python train.py --d_expert=352 --activation="swiglu" --router_z_loss=0.001 --lr_router=0.00221 --norm="rmsnorm" --norm_eps=1e-06 --optimizer="muon_variant" --lr=0.00727 --beta1=0.95 --steps=9878
Below are experts of layer 4 (counted from 0) of a mixture-of-experts language model. Rows are named router (the router's row for the expert), gate (a neuron's input weights, with its number), up (a neuron's input weights, with its number) and show model dimensions 0-255. Each number is 128 + 32 x the weight over its row's rms, rounded and kept within 0 to 255. Numbers have three digits each.
Before each expert's rows: a language model's description of what the expert responds to. This comes from a sample of Wikipedia text that the model never trained on.

# expert 7
Prepositions and the mid-sentence after a noun or verb, introducing phrases, such as to, in, of, for, at, the.
router:150137163129086186141106119154128123140157184080151075177121120185127041120125121123140182117118146117148124162154160138125165128153085147057166153158152078175187078113149104093140091165051142141174180092104158157109161125137150111110088100163119098088146208139116154138084121168132145173145139109134154117105104167120150145151129172132217116158132113141134162148166195112133093198145096135123103177061133109078207175114121109131096115107069094110109103113168142102125137133117150149130143130103118128154135115132134124133079104163200093143106131202076095113119144129138130044077110198127087179129096110150155036073101141109136158216147101151133116125130148124147117162135091153109132128080105138132102123161163128106102131127105146122149152139091105179121205092150112
gate2:136082111169162140110124093111068142152147115093095157116124146111107111127183153095019108157165113147189137057157133037128133132099137158076142125145044081137137071105100183140122066155131207141111173135112160131132181128141102154061147187128125127145086126109140066132107200092093131147138200131137147158099151146119144169170172189162189080088138075119190127185144106113154157079119131061085163145119122130143107091132155151068133126173160155119131166132126097139117118083129184117114135106096095108112119168159114126089155108060152061128178101157093109135148149170103103143126115091195103135109120173167121110083134136101082131133142127123152115115167115119151111086125120121117137147106111131091114110156102161098124177121108160130169154144099189116125131050146128
up2:129149138135146131093158152058211145143108146174047110128107085113161042183103122125102107098162107111121097109111158117118095095092145092139120090131091136122131121094175118128135110114161118205068112150108130162164132104123143145138055184157109132094120174114129060152151165064193145162163151155129146123111132108082156111106113161159123096094144116097167135090128191107158138127117137119121021153125155113101169174178138113163112135140138162135148172119104108104116111139040092103180083118092135141120132180126093131071152151127099106175120136174159079123129144157154048172139123162126123107086155146151109120203090154145137172127086217168127153133082157122102179134130146121092182093126132103155158140172106090145151102121082152109157128133145177181170073106160107

# expert 11
Sentence-final periods and paragraph breaks, plus the capitalized first word of the next sentence, such as period, The, He, It.
router:140175176183075145142143056132137096150140116063128153161125146180151055096143125138176134061140152144153157175136137180194091119141130114109165068149118090077094149157184092149103116116117122125132064125123167105133172137147148168108106137118085177133154157138122084184157127128107197157142093111135136195105126093133160136180084128117137082124112129161115118148140101099116125170189093140130105093123116100137105129116126083059102084149109114110120126122111115100130122116178099119098113132127102171121180129103121104148094104140163087109031115132122049121086077100100212135118088098107117173170121128113156113093175180146138122124152127121200128180104126135140161142083151096096136091122043165125117146142182192130118128099111122144142170080063092223135176137144106
gate4:060099141148148101107095122104137137072094116072119127080190146109127121169131166140087121141137129099083142145104090117193109144129107094139099164140169087137107145161141095137125117106096093097164108128079131156109128120096139096197101052150152155145075104176184140124145108173127188147109109168139183142133025162090096113086116124162134152107118113094162087066106117077139101108151143156143126137197096105144094168155095094109054102140112109086182160096151106166158183097144126118143128116119059169145093130158221153114147044179103095113126115133132122117135104158114203146112131157130133115112090137097121150194164103110114190077083174155152139116105060091163135153123161173079108151152163097102139152168122120145094145148060146135112105136141173097180086124121142
up4:185158090110075079157164107130176113195172107178158093133046084098092102133090159075167166110105126104113136110112088102181097168118116104124019137140122155149190203142171180090131162139155211133182154067119108123121157121163126097079141140100144127149164129069151137155162161148103120106134175118108138168165186154191136126161107093106184165111140120119125152129123134153105139139133137164148111167099148127086124177104148177127152099100101176117126138091123129122115132138139170161097167145145152104112120133083116101134159175157125145123181134071092142151120140169128113070072132086084147157155091110148173083095124164124154136133078097092113095109196150117100154127100141083176142162093164147080117184115154174150112079161224118113124173124141125148178114116144121

# expert 8
Auxiliary and linking verbs and articles in running prose, such as was, is, were, had, a, one, all, and past participles like killed.
router:112110149099072116137148097154049103186194107075146085119158126170126155131135132211151149102171163090082123124128138130224142120149123092151175092144147085177166106162184135107133116132059107124219124116092185114102121146117144160116106106146094086102159116161176104171153106112149195164117117098100140145111114149097162140120125138116148135153126109120116112153146121107082137129120126124088121169090113108096169188100122161119089102121065066069122055102133132111195096153148127151088126174160138072115139123136121118125193154167095116117105144148173098116147093168058123088131162175098141139130151135092126078100143160170167115174137144115189156173133197082091179135125054073098165112156119122099123116140132144161128121157079157149106205133101078155107111120170144
gate2:140104089095128121162190134083079109112047196161139101122111128131106041133109078150115156111190168148100080108095137101190149144110108128165113105105130104107092142116088135125087142141148096139213129165155145144153097141119120142114064131069167119115151170132146149086184169186072176142129146134149165134157108109146146095143150087154185179172081089120152189141114147085151073137140133147137096122123102122123120033152136089180146115128058119136159135078134124134109127106124111099145141122107068145156176129101106125101078132081130099198127105098060136146137145095071155121167187151204120079140097180122147093166152112152163105174150115083107112129114110120117164141131113140141154216069145158167151115098157114140116115083066157106110134123104149124111104081076105
up2:147086160130134152122134094147076156079187134159104119091114122106117124090168108081068073162141105141088116138158143174144131082154153064115167132152129092157087149158157109122123112165142155180103152143135099081137068079098110164105120092164096089101193092094108108120122082093091106170089132122140140112097169109116100183082117168120120169123154128102169137127128136171192164088114142106059126111163196088086163125098106133101117103093121175109072071145138148094119170189128125112195113152144138119155137139146142135133113152127094078138130097135174103125099138158179092125090164084086142092070136100166198090068123119168110098121089133112116135121150180102117143135077077193170115057152163158106089165127145134116147212153141073072086180138123059099136101115142086

# expert 12
Single capitals and uppercase abbreviations, often at a name's start or in tables, such as USA, ESP, MF, DF, BBC, NRHP.
router:165137212210081120148147109098127066127167112115135104123107157131127071106144175163174172090117194091125107201161170097130192104131094184089220130128150061167181127087139070116115125140107124150120117115120131136134132156080119124110121086162092113117137125094165134153092104117129107149183084110143131139147115153080130199140104146179143140152083137121128151137160187131173151155120151082116096159115169109106101139140075113117146113163046088058152106110129112141134126106145161107111185118104121079144157156186121148137133095119140123154092155219132070130115069072129145136084126121149102186157104142129086105124082173122140095168168111090161126130098142090209141172112139113088179128184137141113120136100149156096110102094090077161148090095065142125107148157147108
gate5:136103162183132078105057089062149120062157144153108096180077089095137184138140134126112168192123127090139174112174098125132139127135170180139161075121103126092111137079127146155119128141113153082117110103152098152141081169189127113108161093094174137159136169109063113142161177158118153104144118138115133130179136172120178150200144139093116068106101127124134109068165052114141117095152180132149074115107205154086147105071108140102171147163169152144130175113152146107121139142069155119104118112171135121116148132074079113138087190156076110086131151134099135157154100113110131104128127108120118163171106128166132103166087112182128129114133089140112141181130137144097128086131050159100088138097105089163133158143164050193084101147123127085100092083107079194106147112198134
up5:139116080120123081145163126105135151178164169063156102080091172086100141119103094086093122135108142136107133223138170134127172132102112153137098136150146123167123072160130127136093110128111190184123169101106144128102080101087094135118101174108084138115134141150154144148092100153165152089163100137101119163120085087147118147112132136136128168145157194162130163141135157137127091222086135160100121124185126159185108131137128147089098192188114086087097116106105167136112087083163083130109099197141070208152187120151169104089151087149138160148155110121185114070121150151103101125129135045164074105133133134105116166105143083097095107179117142130104076101125148154216150095171151124124065127130173153129145113098096150129118133198081151169093183133144083087108142093090118

# expert 9
First piece of a lowercase word split into pieces, after an article, conjunction or preposition, such as n(ominated), de(ep), fl(ed), pop(ulations).
router:142166114161116132130194078137134061116151096129135125151134104118132070126150171136168160159129120069102143160126164155133198139114101153056163068160090075170160081106133166112126072109104122126137130125099133155150158148108179144148078092153067112096174088149195071148199135122117152138181102114138123127115142163129108123149117167141156101120112098154151123139205098108105073116156146105076091150108100070056145150103105132126053129130093087083129139141145121105120126097126171164076141136163053132162148103166131109157150063153182097185114173157157122119175049123043123088097184141146116150139153172111105106097123129128157077135183120117156181147114096099147165163106140078093177123117095141078131118152170160113084134142151104148160155072083118164116124132136085
gate2:114188079092157092117205117126091098114117147156141155138190166184140092178111122099137114130092167124057117165166175177131099188163102192151133145177153114171085098115113125181082159066165072160133086123149130122136115145160127165170126131199170138109141087111135083101093149091119171134138146120119147079129087132087139142105153111115160142128101118132194068125101167061159117123058133103145114123058036088169101121097093122147120125118116137087118166135102084125222082130172100101104071131113120122181135090133120119125095171162139109101124139105127157130134126112093210158100133175181107169074112136128090132101131146123113158094112139167130077124145133042130121100101076099107108112147100118102170109153130119127081074169122154105125115173103108120091117137100172
up2:157104139152152166176113163094123128084088118152115129126071086107103164116138115110145183063100131143153132102083077087144169143129116137098098141129107148136124079128126149147197112158090154138132091146121196101120140150102120176134121099104122109167158104193148167117153109172192172134110094098135120152103139068160135101176126196048073043133102168088112067139137104180116106151170117169113118102124117126036193164145171167132132092103101168119055121075136149077050134117126120125139127131148165168142161164146162131138095144128138130180179102146081086086138146124130030122097138154068147105151134154115114128100118109129137113157119123125127130163098096171192183119115180164165118159083129110117131111132127170101166155094086087199150186112168156159162136127103142

# expert 6
Spaces and pipe separators before numbers in tables and stats, plus dashes, minus and plus signs in cells, like | 8,842 | 58.43%.
router:124141159172020165166119135128092118158143114106111146130122126152086035116139154187146198125125108083088137141137124178182166133110121151159194118128108058124181117133160099147196094108099108143123182139109165117076101174136144099115098136131117139087166097110109144131097115144087133148148130131131142186125109167137155135112096152164128103138055058154097122145178099111129136146130182102116117152120106123062254124116143130060049107139100116081112117116127131127123086123166135126122193121167096089173080104131085110135093108128168095159134086195149085110122107090096113108078151193136116214088144100098107145105127155112109080139146137073127105173135148083218144127138131160130117127125089130129118118183124149101125120120108087142161122086060136114118139147123140
gate3:073109107098131111103105119085088124194125152100151098196075150161073138150148134085181124148120164155127141105070157121115111192110138146170086171095182116161133146112064089115148081124123178121158062081118086130144082121163139103071117111107178122163112176136181138115139119124178180144164123113133132155123065063166021121108129098139100112105128118168064149066140150121124097147088114115179117122171129098123178122097104120083104079078116164098142155094117120096149111094140111135133141099113138117173120113086078118133043079109100101148131131142116122157125181138118094166138124154140143123137133176133158151129112160066150147168143113104163131128087171201148180150165114120103154126093187115170103163150149125117158196106063141054151170052155126168141103130116132
up3:116096109149127150137161151108071172110171182161152206098117116109190155124160117103103108088161150120139145123171128139144099125089139119129193115103142147117164136099076103199096122142129161164180168110099128119111093109115083162139136108163110144148192129141112133189170141111115135174087137085148147164115133158087099182112192110133128071157150090175100147114145128117120114097079161115114112193110140130142155081162142148166149152188152189111120135058119101112124151106164155116170100200109167135179139083158149147152103090164108162218121142153076198148070081157160088094136092120175077089129134145161173134164141108106137199136106084136192143125146162134121087168105089135155116133113103133118190121101114158112149103149142195138070148134175148084154142051089169

# expert 4
Short consonant fragments inside uncommon names and words, such as Ele-f-theria, Mit-che-ll, ver-te-bra, and pieces near LaTeX backslashes.
router:108165142171129094152134146112132093127182172080131122151116156129141089113185147124156166164156140120107191182150148136122078091144069147125164097129148082167124090156136079076184090133129139029188103118102163109110169145188133154109075119168109161104168169112169121096128104132145140151213140133102129157095113155099132168111075128150208107127134122141120126121133127105122114112157151075115060138168166146098229150144110158130079106133094112135093125162143196097136029137162202151126153137134119126156136133124090074141106080126143124120122103170146130099128159107130141101116190140132111120129121124145116100110149119100128086128090106113162136127105114087208182134132139126158216056105144150135171178116179087114122124141149094129143150107123088146146216102199102
gate4:197145139117097092166087104103089130181076064108128156190086127087126105083158133165143129132109156157125120122150135136157120167148117104107144097160092124123125121136069118108153160133174113152165165117146099150134099131115093105061142104103127175132124141163152129070027120151164109140152154146138181125061068084089122178135118112080147115111114149169118118150127074069102173143111155127119086057184136106121159151106123125117171159125120100187052107042174099078178151084136125165152161125156125172152177169132067156087067097149119115139108138069109115121176146101144105098154155054094114185109137166103124124106115043154149112141097118101112135118113126077162096105143161131141152101127139117164154188153153135153140124117099129206164150156126142174106137120216131
up4:046133099086158157159203136112149129143069144129136172118119157164129147112091133121170131148198104140131126119140169142087113129132143130137108127083144146119086113149164192152106113175131099125101144142133138103135149173073176160174125134078133130100124121167131135151207079095110109122121139112124182127179104191136163094148118169118087124132173143080133103134154156171129118099147087130087137159076157091117149075074107162120122099118099121121197159162082168109135131190121090120102181126117114150140106134159146121174136092103182117151083120170178148091144142141135132146114085225122147128112036172133094051177097174113142171093097097135120087116126112123080172201108117108141142165122090193156147138070101127110106170148165155095083131106170092057149129111042105

# expert 2
Nouns and word-final pieces for events and works, such as season, game, film, album, round, plus endings like fl-ight, rat-ings, pre-se-ason.
router:102054138141070117119104114145090074142184090096135115132125124156185101096120146138130162081178151139105174148121119130141131058174070138112135128143107086095121074120171140123153135106108124123175169092094113153129145121154144129104122148175093129109167096158183091109095118107137153151132091143119106100113080171105130120119166104134171082083122099103080089135152126120104126193150200051110044170123141117049144174126145165126132115123095096075093068114190150102128137091166152138075123141140135106140149155136115113108150115139155062125108156161133033101107120141142123159107100136117099191166120129180096107105081158200123103220147126095098107144126137057147158138113130062106141113071076190099176168145145097122098110145124130130177161131096079137141154164197124
gate0:131090174120085171136155102086135139148068126116179159135105149125153138091115089121095137129148122100155066091124133143129128145122083123116090130198157179124174110115188115144155075118182146100119132131102188139187170148136068108130140129110118048033114098104108155061162172137184167099124164181140131113111073095123115098119135139146173126098155139107130135135110103035140132118116127159120082095108130150140153138163098078125115158136156149125162116099058170145125133128145133107091116119168099144116145155076122157082184116173177070145127202182155139181144147126098089096156098124109123093137121068091133095129194131156138132083188094082157137192083086140122107087100137188100134170123193136135094129108133112152103150175174090146133156116066174114210150143161116
up0:149126196120105127131063117093146146079053129166165146118156097122118143096093164092117188065124154083156160092174166153144133099130184118140140125153145160104170113085088116124111129089098109159121160124125142095133185080138136144152173082075077144185039094111127051082108161150122140135146090168130093151132126060116147116151149106141102131089132136105125159112128115182178143104134103107075100106141107119145166166168128104138127116135140199168128115183215130160117110124080126144133169150175114109120126182192091171105192174073070127155109093060104110142118097138086093136155115139162195090106078119102183095127166088127134126138152148105116126156108066142114166154098176136109144147116147083083164137181142128105174089144178100142151098104113162072143101082114127